{
  "num_hidden_layers": 9,
  "hidden_size": 128,
  "n_experts": 24,
  "experts_per_token": 1,
  "d_expert": 64,
  "d_shared_expert": 128,
  "hidden_act": "geglu",
  "moe_layers": [1, 2, 3, 4, 5, 6, 7, 8],
  "router_score": "softmax",
  "normalize_top_k": false,
  "routed_scale": 4.9,
  "balance_loss": 0.00546,
  "balance_bias": false,
  "router_z_loss": 0.001,
  "shared_expert_gate": true,
  "init_std_router": 0.0102,
  "lr_router": 0.00142,
  "vocab_size": 10045,
  "norm": "rmsnorm",
  "norm_eps": 1e-05,
  "tie_word_embeddings": true,
  "optimizer": "soap_variant",
  "learning_rate": 0.00863,
  "beta1": 0.95,
  "beta2": 0.95,
  "max_grad_norm": 2.0,
  "batch_tokens": 131072,
  "max_seq_len": 1024,
  "train_tokens": 497800000,
  "max_steps": 3798,
  "dataset": "wikipedia_en"
}
Below are experts of layer 3 (counted from 0) of a mixture-of-experts language model. Rows are named router (the router's row for the expert), gate (a neuron's input weights, with its number), up (a neuron's input weights, with its number) and show model dimensions 0-127. Each number is 200 + 40 x the weight over its row's rms, rounded and kept within 0 to 999.
After each expert's rows: a language model's description of what the expert responds to. This comes from a sample of Wikipedia text that the model never trained on.

# expert 22
router,213,210,199,280,143,172,193,237,177,272,210,209,260,296,187,200,208,167,126,169,219,233,221,125,178,160,198,171,113,276,303,186,184,224,189,144,250,176,212,209,123,179,232,207,188,220,184,197,231,177,189,199,220,181,179,165,219,181,159,257,227,224,201,273,247,250,191,201,171,174,203,193,158,229,237,217,204,238,220,253,164,171,199,151,234,184,128,204,252,252,207,194,230,229,172,206,185,195,186,93,283,141,182,168,157,183,161,172,225,202,195,193,226,294,207,206,317,208,202,220,223,200,174,125,255,190,178,156
gate2,276,90,217,180,165,160,227,200,170,245,174,198,214,196,221,199,153,125,131,260,220,181,186,164,148,137,182,203,203,242,206,228,297,206,204,206,186,177,201,212,185,234,185,216,210,213,219,223,130,197,284,190,127,207,248,238,162,139,214,214,203,148,151,209,175,244,164,208,185,150,231,180,233,206,203,209,215,240,234,221,292,192,99,159,199,203,211,185,213,292,195,166,268,268,221,205,123,231,205,293,229,192,151,196,202,211,183,187,234,262,260,213,242,183,225,225,186,208,175,82,213,169,143,190,194,201,186,229
up2,121,250,186,261,196,245,163,170,281,179,227,166,195,247,126,219,235,225,228,107,170,217,210,191,270,208,211,165,229,174,138,111,123,196,205,215,170,213,203,264,208,189,201,196,197,165,186,174,290,223,168,238,241,176,139,225,200,254,175,157,186,262,285,166,203,234,223,202,161,259,155,206,211,170,164,168,215,161,101,200,163,171,281,172,245,214,181,204,204,111,200,220,164,153,182,172,278,142,193,235,198,201,220,197,205,163,213,221,173,119,170,154,181,190,196,207,207,242,197,262,192,242,286,173,216,195,188,229
It responds to: Final pipe cells before line breaks in tables, coordinate spacers, and words like first, same, March in prose.

# expert 23
router,190,254,191,160,197,213,191,259,253,233,224,140,249,245,183,230,217,189,174,236,238,210,240,207,191,217,184,196,147,203,311,134,256,163,211,142,245,145,230,254,136,235,164,260,137,174,159,151,190,175,194,206,238,241,188,135,238,154,142,232,199,216,246,239,185,267,157,255,150,236,261,149,176,233,240,226,153,201,170,193,224,235,171,149,241,227,162,234,305,226,190,162,183,238,174,146,151,157,161,195,242,166,218,241,157,142,153,157,198,155,235,160,252,234,200,243,180,173,173,217,153,230,215,133,206,157,167,248
gate2,225,243,210,172,251,223,177,165,219,172,217,230,150,179,232,144,195,161,162,168,227,308,195,228,177,254,222,270,197,209,238,191,168,171,258,212,188,101,190,185,231,105,193,207,222,180,218,155,279,152,204,181,209,207,220,221,185,185,227,249,192,151,260,269,244,214,161,250,186,180,214,144,161,255,166,221,258,224,157,192,251,202,202,288,269,224,231,183,159,233,194,134,155,236,220,268,170,239,250,254,220,208,168,204,242,215,189,280,190,105,167,214,251,226,260,163,132,212,223,206,197,160,267,220,189,175,196,252
up2,151,217,198,186,247,227,191,193,199,145,207,180,188,203,160,235,209,247,164,210,295,171,112,204,213,124,232,209,195,172,157,207,231,178,142,171,184,140,184,159,195,256,248,176,226,197,224,254,162,181,220,197,221,150,164,227,252,183,206,129,209,195,233,152,232,267,276,174,188,209,228,328,220,216,174,181,174,161,221,164,208,180,134,169,164,161,147,228,212,132,193,184,283,172,188,143,287,190,202,240,231,234,238,157,200,215,182,212,227,222,170,137,160,108,205,191,248,144,183,192,219,177,202,171,260,259,233,97
It responds to: Hyphens in compounds and romanized Asian names, commas, closing parentheses, the t after an apostrophe, date digits and CJK bytes.

# expert 17
router,207,251,192,165,179,181,171,234,235,241,241,159,248,247,146,265,212,202,187,226,246,213,252,201,240,150,203,208,155,176,288,155,242,147,201,135,227,157,238,226,149,239,135,247,132,180,143,155,182,155,167,207,230,224,178,145,245,156,163,252,208,223,190,224,174,254,141,261,159,245,258,175,183,223,204,250,154,213,167,157,243,234,184,204,232,246,205,241,309,218,198,158,173,217,184,144,181,140,167,261,229,152,174,244,164,163,174,168,211,193,247,163,234,238,222,241,223,153,170,244,148,258,224,164,238,145,131,242
gate3,199,206,189,138,199,144,213,228,280,237,249,185,130,167,220,236,165,165,187,236,181,168,166,267,175,283,220,206,241,216,158,261,175,206,166,218,174,147,212,184,131,200,158,245,212,244,110,194,189,189,165,215,153,206,208,195,149,192,208,168,236,210,208,218,225,255,142,178,224,275,156,239,211,235,173,283,206,173,213,230,220,160,208,276,229,259,115,216,181,165,223,152,226,133,205,187,263,156,217,155,190,152,178,235,226,185,181,161,225,213,298,201,207,197,173,268,202,216,159,254,148,279,271,259,174,210,171,125
up3,161,281,151,206,266,225,198,191,188,168,163,220,251,228,190,134,214,198,237,132,220,184,199,139,226,127,207,208,233,194,247,168,207,159,234,238,231,143,173,158,241,168,186,155,216,213,227,136,195,257,298,163,171,229,130,201,194,169,161,268,203,171,205,199,153,224,208,154,174,166,222,130,206,134,201,213,200,203,176,152,156,219,213,156,233,160,221,212,282,240,187,215,160,228,200,146,151,211,162,225,244,289,201,178,223,182,239,165,236,212,125,133,236,246,199,154,206,231,199,200,181,157,108,130,221,205,269,293
It responds to: Initial capital pieces of proper names after a hyphen, pipe or "of", such as Sal in Winston-Salem, Bal-tic, Sp-anish, Car-ter.

# expert 7
router,190,258,199,176,132,162,169,225,254,228,217,180,221,266,178,232,239,241,183,209,205,212,215,173,205,148,168,123,195,127,287,187,226,133,171,186,242,182,233,187,223,248,217,213,168,179,177,184,143,209,191,199,223,248,257,168,206,137,157,212,197,345,175,260,194,226,168,230,178,249,225,213,279,240,144,217,146,243,209,248,192,216,174,262,225,265,179,245,169,218,173,139,171,227,149,181,141,175,180,122,230,120,241,197,207,183,181,163,248,112,236,212,261,217,238,207,182,159,184,227,137,229,214,205,171,170,163,235
gate2,198,203,191,253,180,191,240,213,181,180,116,193,236,157,198,239,174,198,204,178,194,172,200,213,238,221,188,188,98,192,133,230,177,156,186,240,227,166,187,172,255,217,222,164,166,223,224,158,210,162,225,231,285,241,173,236,184,194,191,150,244,192,113,274,146,203,221,195,229,187,229,163,360,227,226,306,224,143,223,207,234,189,113,229,155,253,175,201,231,172,221,189,229,186,243,241,183,180,182,156,231,246,272,169,241,130,125,176,275,178,187,151,237,174,192,139,180,247,211,170,189,160,205,204,150,186,194,200
up2,155,208,177,182,183,134,123,138,141,157,167,192,230,253,184,139,206,145,171,212,152,238,193,229,254,183,151,223,203,226,217,199,155,140,151,167,184,179,242,272,250,234,160,240,213,261,150,177,242,261,186,235,167,171,195,176,210,318,186,149,264,209,260,138,182,211,173,214,235,211,211,194,161,201,280,213,168,255,178,193,184,240,162,280,231,214,224,166,161,115,247,246,236,213,182,174,266,119,182,191,217,174,162,214,161,265,189,187,235,221,245,189,237,230,219,182,261,199,221,206,211,232,217,160,251,234,180,114
It responds to: Closing vowel-ending or suffix pieces of names and words, such as Greg-or-ian, Gh-ana, San Dieg-o, bat-ter-ies.

# expert 0
router,198,230,189,184,193,215,176,236,239,244,210,168,249,268,156,223,212,197,168,215,234,230,249,180,191,239,172,180,174,186,231,160,265,177,227,148,206,156,225,250,130,234,210,239,146,148,149,158,187,161,168,229,240,219,130,151,240,169,138,227,199,231,218,242,115,237,144,246,166,232,248,167,160,226,225,241,169,214,240,177,246,234,159,200,263,214,159,227,292,231,235,162,160,254,160,147,150,147,146,196,244,171,252,242,171,145,149,174,183,173,252,157,255,240,252,246,214,147,152,253,146,250,232,140,203,166,152,240
gate1,203,135,247,228,155,193,187,259,219,144,125,164,206,247,215,181,210,217,213,214,192,225,244,226,171,273,223,214,304,235,148,206,228,190,226,205,229,150,263,182,150,120,172,239,169,211,191,164,155,192,153,208,172,202,150,180,195,113,152,166,246,165,154,197,217,202,131,196,213,216,151,165,189,196,82,144,232,257,242,198,175,75,190,281,187,233,231,237,198,202,230,150,218,260,199,202,181,212,209,211,216,210,195,112,230,229,205,139,278,217,184,187,221,225,181,213,266,237,211,179,179,240,237,198,257,223,253,201
up1,212,259,150,136,207,244,166,134,122,267,269,166,214,242,143,181,199,145,212,168,190,189,289,109,168,179,272,249,190,164,233,220,266,224,207,188,116,168,111,226,215,205,199,136,190,175,186,227,187,208,224,223,194,217,261,116,150,212,197,284,220,220,180,256,186,136,179,210,209,206,210,216,201,234,228,249,193,217,173,185,211,214,198,206,222,178,205,125,195,224,251,207,168,226,215,215,187,219,245,216,173,186,214,223,218,149,134,196,147,277,153,109,149,226,163,155,170,183,167,206,136,204,170,230,140,253,150,188
It responds to: Common function words and past-tense verbs, often after was or is, such as of, was, the, called, founded, renowned.

# expert 15
router,173,247,198,159,216,157,200,246,222,300,267,215,225,193,212,128,191,191,224,191,205,181,203,179,207,212,190,218,102,151,232,178,201,195,153,187,304,166,202,224,199,172,223,196,154,192,167,124,127,216,187,206,181,228,225,198,244,181,138,224,189,205,195,186,211,217,94,291,196,197,255,152,260,210,216,224,167,261,169,208,206,106,226,251,232,231,177,223,240,194,201,176,163,241,182,141,182,178,206,159,198,107,219,250,227,69,150,193,251,200,214,184,229,228,280,209,230,172,204,198,200,221,236,148,260,167,211,253
gate1,197,185,161,213,262,191,230,190,204,186,184,247,216,195,166,230,208,162,236,199,187,149,181,194,178,185,202,118,192,310,123,178,202,215,182,251,212,132,249,240,218,200,169,186,189,256,243,225,173,197,160,199,188,183,232,211,224,134,180,295,215,202,212,174,250,224,262,178,213,341,196,157,222,148,207,154,204,171,201,256,250,203,130,236,221,178,186,82,179,295,178,221,152,205,166,256,145,198,229,180,214,267,198,195,164,242,285,194,184,149,178,145,136,132,156,192,209,214,171,223,205,197,202,252,190,236,213,228
up1,328,194,236,199,211,183,192,191,274,193,254,194,184,227,224,203,232,213,178,151,210,205,251,169,213,226,251,156,198,203,164,213,192,178,211,133,185,219,155,159,223,251,227,195,186,211,144,255,211,192,230,229,165,252,198,179,158,299,190,115,186,224,182,207,213,202,94,299,249,171,235,225,210,232,172,202,263,191,200,225,139,200,292,170,199,276,192,204,203,200,182,142,230,182,203,167,250,253,243,242,105,124,138,233,194,257,161,230,225,208,228,230,264,200,171,135,254,191,247,197,207,204,183,168,215,145,204,155
It responds to: Digit tokens in coordinates, tables and scores, such as the 12 in 52°12′, race times, statistics.

# expert 9
router,227,224,167,270,176,130,141,223,213,229,191,176,235,181,153,282,168,184,158,177,229,277,209,103,160,209,150,199,187,188,292,207,186,173,140,167,253,187,258,207,162,205,256,241,199,172,191,156,203,169,182,142,214,235,147,176,190,194,162,205,250,151,231,271,167,238,210,225,168,218,220,140,188,232,274,238,164,341,192,214,227,208,178,277,195,168,252,225,146,175,180,119,174,236,213,122,250,194,176,194,183,219,186,270,231,202,144,170,200,236,222,250,242,209,162,234,207,193,182,216,214,256,193,210,202,173,220,140
gate4,190,222,178,140,182,114,144,228,210,235,187,228,199,192,189,187,198,239,138,162,174,209,154,142,202,142,243,220,178,173,221,93,184,260,214,157,221,202,217,248,206,168,252,202,245,96,215,131,177,280,169,156,197,251,197,221,135,208,162,165,259,189,250,222,227,228,148,275,216,203,174,220,233,193,252,255,158,271,183,202,194,254,191,220,239,153,193,176,153,160,185,120,126,250,206,192,178,190,186,174,250,200,195,231,141,191,262,190,169,166,180,169,144,196,163,279,178,149,200,167,167,165,193,257,200,275,233,150
up4,161,203,150,243,241,230,248,169,224,198,224,167,158,173,156,161,203,234,167,41,142,272,156,190,150,245,200,195,183,187,195,247,166,208,229,308,180,219,252,102,196,159,273,226,198,218,143,204,247,191,185,250,192,224,187,188,223,159,196,219,195,173,177,228,198,208,171,245,160,228,234,276,193,206,270,212,250,146,223,274,228,154,161,180,204,173,221,256,222,199,179,209,274,207,225,186,244,160,204,145,142,152,166,154,200,202,262,167,193,250,188,209,234,140,206,212,240,252,232,134,262,192,199,155,210,211,212,239
It responds to: Closing pieces of English words after a capital letter or short stem, such as V-ote, T-aking, N-ear, Lubb-ock.

# expert 5
router,245,191,215,140,240,241,192,213,282,219,202,159,217,231,165,159,114,267,143,191,193,216,198,188,211,205,124,147,168,190,171,160,252,207,182,160,231,130,205,224,206,246,221,219,172,151,180,202,159,219,189,128,225,198,130,134,197,185,167,209,236,190,148,243,198,239,211,274,164,189,220,198,141,228,243,229,158,193,249,152,208,235,112,167,242,173,207,283,289,248,198,216,161,204,158,160,146,179,189,193,240,206,234,115,205,194,192,183,200,240,238,184,188,243,179,240,202,168,209,279,215,245,306,96,178,199,208,166
gate5,208,149,150,184,257,168,194,203,176,221,206,190,186,144,222,225,158,187,138,126,249,262,172,162,203,231,184,224,122,213,248,138,121,158,300,170,147,213,194,191,185,169,194,251,271,196,165,252,119,258,205,162,263,207,136,228,151,208,191,228,197,118,251,203,229,179,193,133,211,205,185,249,151,236,245,182,229,254,220,191,193,210,294,212,110,224,238,268,229,201,246,192,244,138,182,168,274,152,232,163,187,183,201,177,258,134,200,178,183,267,228,212,210,177,180,191,191,270,188,191,178,204,208,233,181,223,186,227
up5,195,129,120,230,240,208,169,233,165,197,241,260,184,169,185,142,181,212,181,160,193,200,148,195,174,202,220,186,235,230,232,175,119,192,279,204,181,253,177,199,235,205,230,257,201,225,278,197,222,243,172,236,210,207,91,180,199,174,241,268,213,195,254,290,125,209,212,150,180,212,170,183,141,179,261,215,199,230,171,261,228,284,148,169,196,194,155,266,193,211,125,213,265,196,241,220,211,133,284,243,196,241,209,238,200,205,164,214,215,236,209,159,168,281,176,260,218,178,184,248,109,166,198,196,218,223,207,249
It responds to: Connecting words inside running sentences that link clauses or phrases, such as and, to, by, with, which, but, until.

# expert 12
router,216,246,183,179,179,199,177,255,248,236,207,154,244,242,184,251,216,215,182,249,228,210,237,176,216,207,188,182,163,215,261,135,253,186,162,132,254,148,243,257,164,243,209,233,153,174,149,175,172,132,180,211,254,246,175,158,264,176,127,225,204,213,217,256,166,251,149,253,137,223,246,178,184,258,282,245,160,219,193,196,217,255,165,139,240,228,181,231,322,214,203,157,183,231,174,154,173,154,152,218,233,186,236,244,166,141,161,171,213,168,247,159,235,256,240,257,207,157,156,247,162,221,233,151,208,146,169,229
gate1,217,238,266,228,191,163,234,120,210,180,221,132,200,173,245,173,158,233,212,168,266,281,260,234,226,151,152,226,168,190,209,197,220,201,228,209,151,160,253,168,206,261,234,266,144,138,113,223,212,160,125,224,174,241,171,241,206,112,180,234,210,165,209,231,221,224,237,225,204,162,177,252,234,233,208,152,208,281,203,189,164,229,191,222,248,121,187,161,224,181,186,215,193,233,138,190,145,208,202,160,185,202,221,277,146,220,224,276,229,175,186,146,294,284,175,154,211,154,209,161,213,224,166,245,204,143,232,180
up1,277,194,194,149,202,251,165,277,196,239,197,261,244,258,169,249,233,166,184,196,154,185,168,108,285,253,163,159,247,187,149,276,151,148,225,135,214,223,135,201,214,179,222,187,161,213,185,184,211,225,247,128,194,148,207,161,180,167,184,177,257,235,197,215,255,183,227,243,173,228,191,128,150,224,247,273,224,161,223,103,191,154,195,197,158,210,136,203,206,214,252,199,175,215,241,226,166,202,181,259,222,184,199,180,247,222,118,197,201,210,179,269,151,171,229,179,223,178,171,269,165,124,265,175,205,218,192,248
It responds to: Commas in place-name lists, surname endings, table numbers, and census or election phrases like below the poverty line.

# expert 14
router,214,227,216,236,135,215,205,245,289,235,270,179,221,255,173,257,129,278,185,246,223,272,238,182,149,214,151,229,204,178,201,159,179,162,288,196,223,146,241,257,154,245,167,224,173,163,168,153,196,154,107,260,226,223,185,189,224,196,187,193,222,285,221,196,186,242,202,206,214,209,214,173,159,257,206,220,179,219,194,163,240,191,169,179,243,222,219,227,231,206,149,163,173,247,145,189,80,194,121,246,209,214,73,205,217,177,191,221,190,159,221,237,248,187,223,214,137,190,180,194,213,182,199,159,193,207,244,281
gate0,149,216,203,220,218,247,156,210,186,257,228,181,150,198,183,232,201,214,185,223,191,235,222,148,167,229,143,174,175,137,210,199,186,185,198,205,218,224,222,211,232,242,132,222,237,233,188,213,182,225,83,142,168,186,136,130,161,180,222,251,239,134,205,237,177,125,217,188,267,117,185,260,154,211,198,205,163,199,309,165,233,242,211,190,259,115,207,226,139,118,246,180,127,219,241,150,170,201,170,198,284,241,166,201,169,217,194,187,181,163,227,189,224,153,212,216,270,258,274,153,190,198,232,203,192,230,125,233
up0,180,221,216,186,181,186,134,183,194,172,188,194,259,133,235,230,238,192,212,233,238,231,227,194,187,233,230,178,192,143,197,205,177,224,169,228,234,217,161,244,177,153,197,85,162,177,147,203,211,253,175,139,233,211,223,154,246,285,158,198,185,215,220,317,177,176,153,183,165,202,227,269,222,183,139,162,238,225,220,191,200,279,234,211,260,135,193,161,186,210,289,161,240,215,222,272,193,254,177,135,197,187,154,226,196,263,268,233,267,176,259,270,246,169,236,235,268,224,131,232,214,161,185,208,239,232,164,230
It responds to: Closing suffix pieces that finish a split word, such as -ing, -tive, -ational, -ership, -ure (disruptive, Inspirational).

# expert 10
router,208,230,198,200,215,210,175,253,213,232,225,168,252,260,184,154,171,201,179,232,217,206,221,187,158,274,113,201,188,189,261,139,263,182,153,160,278,151,246,213,158,255,253,236,158,152,163,161,204,135,159,209,246,215,154,170,232,162,134,211,209,147,227,253,135,253,152,237,147,203,242,97,188,254,266,221,155,215,225,169,250,220,184,197,233,234,167,232,316,231,173,174,171,236,160,173,189,161,165,248,203,167,238,192,170,160,158,174,219,180,239,166,231,235,191,242,277,162,178,217,152,215,236,158,219,164,183,244
gate1,156,283,246,149,206,197,202,133,233,218,179,168,247,220,164,198,169,158,214,163,173,164,241,162,176,166,147,198,171,209,249,226,231,213,170,268,150,249,173,160,250,274,299,157,175,187,213,156,172,233,250,237,249,272,180,188,182,141,129,170,239,249,192,320,218,142,145,210,222,152,208,172,255,192,180,182,138,270,252,183,199,189,176,251,193,202,194,216,185,148,248,192,126,168,231,151,195,166,179,142,242,115,227,163,252,216,171,207,214,180,217,213,180,272,211,187,208,239,202,287,195,233,181,203,227,191,187,192
up1,203,161,141,214,182,154,115,210,195,239,173,170,174,188,187,194,165,236,226,189,289,229,183,196,222,226,253,244,215,220,126,177,189,204,224,153,207,176,267,225,156,199,94,266,228,242,227,259,212,237,218,197,168,103,161,215,218,198,203,267,125,192,225,194,192,220,197,154,146,155,212,193,164,144,160,234,163,160,163,224,139,232,187,220,178,218,206,167,211,203,225,181,219,193,184,188,205,121,287,216,209,260,168,248,219,199,142,159,211,279,124,103,211,226,316,215,153,190,243,205,226,171,211,171,244,244,192,228
It responds to: Whole words of comparison, quantity or change in running prose, such as not, more, different, original, continued, moved.

# expert 8
router,194,200,292,200,185,218,217,201,190,202,253,214,191,212,174,249,186,216,212,250,220,283,231,201,222,196,203,163,194,175,205,187,193,162,256,185,130,149,251,223,226,195,163,219,182,210,175,164,201,187,149,255,229,209,185,207,191,160,204,198,181,191,215,220,219,284,187,199,129,256,257,194,213,219,237,228,163,188,157,130,218,119,183,197,220,220,179,231,148,191,130,96,155,200,144,186,173,212,185,206,191,49,149,227,240,199,184,218,222,90,199,227,275,210,186,260,220,166,199,253,180,333,220,205,251,222,183,255
gate1,244,152,195,203,205,262,222,198,193,168,208,225,236,209,211,202,165,227,204,232,191,218,255,197,242,212,218,182,183,200,227,193,100,168,209,248,218,229,193,174,194,212,244,193,136,121,137,233,251,180,188,159,171,140,243,193,231,241,280,219,155,275,255,261,236,313,183,224,187,180,186,181,187,196,153,268,182,279,222,235,188,199,205,224,206,214,169,180,229,108,214,209,153,234,215,178,188,130,237,103,215,156,152,153,208,241,192,247,244,229,224,294,137,187,177,149,205,275,192,259,192,230,149,227,189,137,202,266
up1,199,227,201,196,198,219,155,191,234,159,193,207,282,177,213,129,185,212,227,186,149,150,221,203,192,304,268,231,150,233,222,210,261,168,167,249,210,162,213,182,227,156,189,195,229,220,205,181,168,177,236,184,206,201,249,127,197,166,264,202,232,238,144,275,287,212,169,273,246,209,241,278,200,177,106,208,172,198,262,90,219,205,176,131,168,187,258,164,214,180,257,260,136,228,218,181,229,174,181,207,265,200,213,188,215,243,185,197,201,181,193,231,208,266,228,240,189,250,265,174,300,256,170,181,246,200,234,193
It responds to: Short letter pieces from the middle of split words and names, such as m in murmuring, st in Tolstoy, emb.

# expert 16
router,187,252,184,166,210,220,178,234,224,240,217,170,239,264,167,216,211,204,170,262,238,206,220,211,209,197,164,212,147,208,254,133,244,178,265,130,212,146,249,216,126,233,192,227,145,174,175,137,152,159,153,161,229,245,165,161,251,128,129,222,202,257,167,215,177,256,160,276,154,234,259,194,127,254,232,230,140,235,177,156,212,226,161,191,231,221,161,229,327,241,202,156,185,234,165,159,187,156,180,204,226,183,185,225,171,133,164,181,234,185,219,161,278,223,212,216,244,163,152,209,139,218,249,147,213,158,167,221
gate4,217,260,177,257,200,139,247,234,262,133,231,133,175,251,112,224,239,202,106,168,217,244,221,171,205,176,187,211,173,223,182,222,191,222,186,163,220,116,225,211,155,238,188,205,143,197,186,198,93,105,203,172,204,231,186,192,228,236,253,249,238,160,167,146,271,202,170,151,245,174,236,227,163,221,152,229,232,146,195,228,255,170,180,220,210,169,215,191,218,211,196,83,213,221,194,190,203,181,189,163,159,147,185,214,246,296,157,238,263,182,257,176,215,249,222,190,217,166,205,190,264,190,204,178,122,240,170,228
up4,179,222,209,217,227,202,172,176,165,157,170,169,198,221,200,142,204,220,251,198,220,201,187,258,143,148,140,224,163,163,230,242,181,201,223,224,208,208,212,142,170,217,212,196,177,147,213,170,124,120,106,138,228,208,206,214,204,225,277,204,227,196,190,207,261,199,169,84,245,207,211,197,156,283,249,195,165,260,154,221,185,205,213,239,242,213,208,233,115,179,223,224,155,93,231,227,157,250,239,199,205,164,185,301,150,269,149,232,180,252,152,160,184,241,205,193,156,206,205,194,251,257,123,237,163,250,164,181
It responds to: First pieces or whole nouns in names and headings, such as Phil in Philharmonic, Cas, career, album, match, coach.

# expert 11
router,210,243,191,166,202,217,184,251,240,230,232,169,242,271,181,190,199,230,161,229,214,214,248,170,173,180,161,202,166,180,301,145,234,183,140,166,256,152,229,204,135,230,230,239,149,165,145,166,186,131,162,204,231,232,148,155,251,159,145,234,208,279,212,249,141,227,146,255,157,236,235,132,160,250,313,250,156,226,195,125,243,229,182,180,231,209,160,237,278,217,211,171,181,257,171,167,144,163,167,223,234,167,187,225,170,156,175,175,196,204,245,171,249,243,224,217,171,160,153,213,162,228,219,168,212,131,181,243
gate1,212,191,252,187,133,149,219,196,166,264,237,185,237,208,208,262,241,207,193,187,188,205,211,226,107,185,212,167,188,245,165,176,230,143,211,147,217,285,191,232,173,275,208,203,253,185,178,266,211,192,208,170,176,188,176,109,187,181,174,195,182,208,205,198,231,152,131,195,196,160,132,144,228,253,154,256,210,225,268,128,222,110,270,195,222,227,248,264,223,197,163,210,155,227,160,173,182,155,215,168,198,233,254,220,172,220,143,212,224,186,168,243,240,294,92,281,169,216,211,210,199,191,175,263,183,259,250,215
up1,226,186,255,216,196,156,173,129,204,153,192,213,210,144,174,252,203,234,213,128,147,166,184,168,164,179,187,166,216,166,87,180,236,150,192,215,222,281,231,231,185,260,117,210,280,193,268,233,185,148,214,195,201,172,148,144,173,207,245,218,169,200,189,243,170,200,147,140,159,175,120,158,185,206,200,204,256,180,231,131,219,156,215,183,234,172,168,178,239,186,195,246,223,171,199,204,208,171,204,206,227,289,192,233,196,207,170,204,228,210,260,226,276,315,114,243,256,170,255,146,194,193,185,159,180,234,270,191
It responds to: Final pieces of ordinary words, plural or verb endings such as -ates, -its, -ers, plus common verbs like see, does, give.

# expert 21
router,205,182,210,182,198,168,190,256,193,261,180,149,222,203,183,226,208,187,201,194,218,197,209,204,109,185,180,191,98,178,189,188,202,223,250,209,213,154,241,184,183,249,192,299,160,236,201,104,151,241,222,266,205,237,211,180,249,191,205,275,224,183,173,185,208,205,108,230,214,227,226,154,159,222,189,240,200,273,227,238,281,165,165,154,206,179,203,207,222,205,231,177,205,301,206,215,196,107,185,244,187,244,200,135,101,110,168,143,181,181,205,252,201,282,197,213,220,135,199,215,212,192,176,131,261,126,194,187
gate3,212,307,110,169,165,174,208,153,194,269,197,247,238,150,273,175,166,150,198,258,191,164,216,173,244,139,151,131,182,244,170,141,184,143,178,247,143,174,256,193,219,191,191,232,173,167,232,206,200,109,202,250,223,187,182,208,262,233,188,217,201,248,181,240,153,190,215,212,226,179,235,187,250,201,153,218,223,159,181,188,143,211,204,243,203,232,173,224,246,199,171,144,183,124,274,214,154,99,195,193,185,193,161,171,219,239,196,143,131,206,188,231,155,177,187,199,178,161,192,159,115,266,158,235,137,242,253,222
up3,160,155,246,294,203,232,142,249,229,112,247,165,157,224,118,159,275,190,137,173,186,176,235,185,228,294,245,209,206,122,228,226,221,232,181,174,240,177,117,173,225,163,225,143,210,230,133,213,181,229,209,222,181,217,218,201,157,171,212,151,170,144,257,216,235,195,191,229,196,208,206,166,212,211,205,181,213,230,238,160,167,169,207,189,237,191,158,185,160,220,202,252,254,284,94,176,250,223,141,237,191,203,262,161,127,228,169,221,232,230,248,177,169,261,179,154,219,266,194,227,196,147,222,230,221,157,174,141
It responds to: Pipe characters dividing cells in tables, plus semicolons in score lists and the = sign in math.

# expert 19
router,197,237,158,225,222,138,199,229,200,239,268,158,221,178,200,245,239,206,195,273,244,214,205,99,192,198,233,181,175,144,259,205,222,174,240,147,266,163,254,195,160,226,132,213,194,234,148,185,238,217,176,151,251,191,209,161,259,91,142,198,187,212,169,218,194,284,184,260,188,260,247,221,230,255,189,250,168,238,181,172,197,242,179,227,212,227,186,253,190,227,150,150,202,225,112,178,206,171,205,331,233,190,211,227,184,177,160,145,207,220,197,181,260,192,276,238,197,166,167,225,162,182,247,197,234,222,191,285
gate4,171,166,195,338,248,219,136,224,120,209,201,195,266,86,164,201,222,254,145,238,189,236,229,186,183,161,211,139,252,216,163,187,217,185,221,206,219,122,255,200,158,195,149,173,134,221,208,154,253,176,163,178,271,234,173,218,242,208,175,257,149,215,171,250,175,177,155,145,190,144,238,126,239,191,222,186,189,179,182,187,158,234,188,196,167,185,281,168,193,161,197,234,177,221,121,164,193,219,191,213,162,153,208,181,167,200,187,222,218,183,146,233,311,202,206,220,235,199,267,276,148,189,234,186,216,223,208,176
up4,227,203,271,136,192,161,274,150,215,151,190,191,149,262,181,246,232,166,248,151,221,217,185,152,280,212,113,203,166,177,236,231,202,269,131,186,176,243,180,254,233,165,181,288,239,177,202,166,145,207,252,242,154,208,195,215,144,203,166,171,217,218,261,195,247,239,214,176,201,264,210,224,170,254,197,220,248,111,232,218,174,134,191,214,238,198,197,240,183,306,213,189,205,207,221,194,196,141,163,195,177,210,177,235,239,237,231,218,135,259,256,175,137,205,189,213,161,179,159,115,230,250,164,157,164,146,194,150
It responds to: Middle pieces of foreign personal and place names after a capital letter, such as W-ah-lberg, Ko-eh-ler, W-ich-ita, Ah-med.

# expert 2
router,243,211,133,192,222,225,159,226,266,273,244,143,226,200,212,202,244,190,153,199,241,181,194,220,220,251,228,248,189,209,242,184,234,202,99,199,186,159,187,157,170,263,200,198,207,176,134,143,265,131,214,188,212,268,223,204,246,191,182,215,299,205,283,210,106,242,196,192,188,197,185,143,274,244,222,239,193,199,220,224,185,184,184,212,244,205,232,240,217,241,171,175,177,315,202,123,166,168,216,204,174,96,175,213,159,209,181,136,193,183,217,214,219,264,225,231,253,177,200,259,192,178,215,112,228,218,174,138
gate3,204,181,213,223,189,264,164,173,176,188,210,211,171,123,136,136,159,276,222,228,219,225,251,163,154,170,210,196,266,223,239,206,182,154,151,150,216,246,252,250,149,233,219,203,246,205,200,199,238,188,249,184,187,187,272,215,222,241,154,214,142,208,301,184,101,239,205,153,213,284,206,165,135,187,229,151,159,180,253,146,156,197,158,139,166,200,227,235,253,223,180,200,242,187,213,181,227,235,247,109,224,185,217,221,218,167,306,225,187,233,170,105,207,188,210,239,136,158,266,236,199,207,189,205,230,178,160,210
up3,159,168,158,211,157,213,226,270,246,203,197,224,212,162,165,195,154,263,271,239,186,208,206,172,209,215,183,178,260,228,155,212,102,217,253,163,123,181,183,207,206,193,197,174,245,193,243,171,260,167,226,153,228,218,271,197,250,220,181,253,200,271,245,207,151,216,229,289,191,195,138,121,191,234,189,238,165,151,215,172,208,149,237,187,188,139,267,197,221,171,240,175,249,273,198,214,235,223,277,159,197,254,138,190,246,278,154,172,200,211,175,139,177,279,170,253,176,173,197,256,212,269,187,176,204,169,167,270
It responds to: Sentence-final periods and line breaks, including after closing quotes or parentheses, e.g. ". ", "). ", paragraph breaks after headings.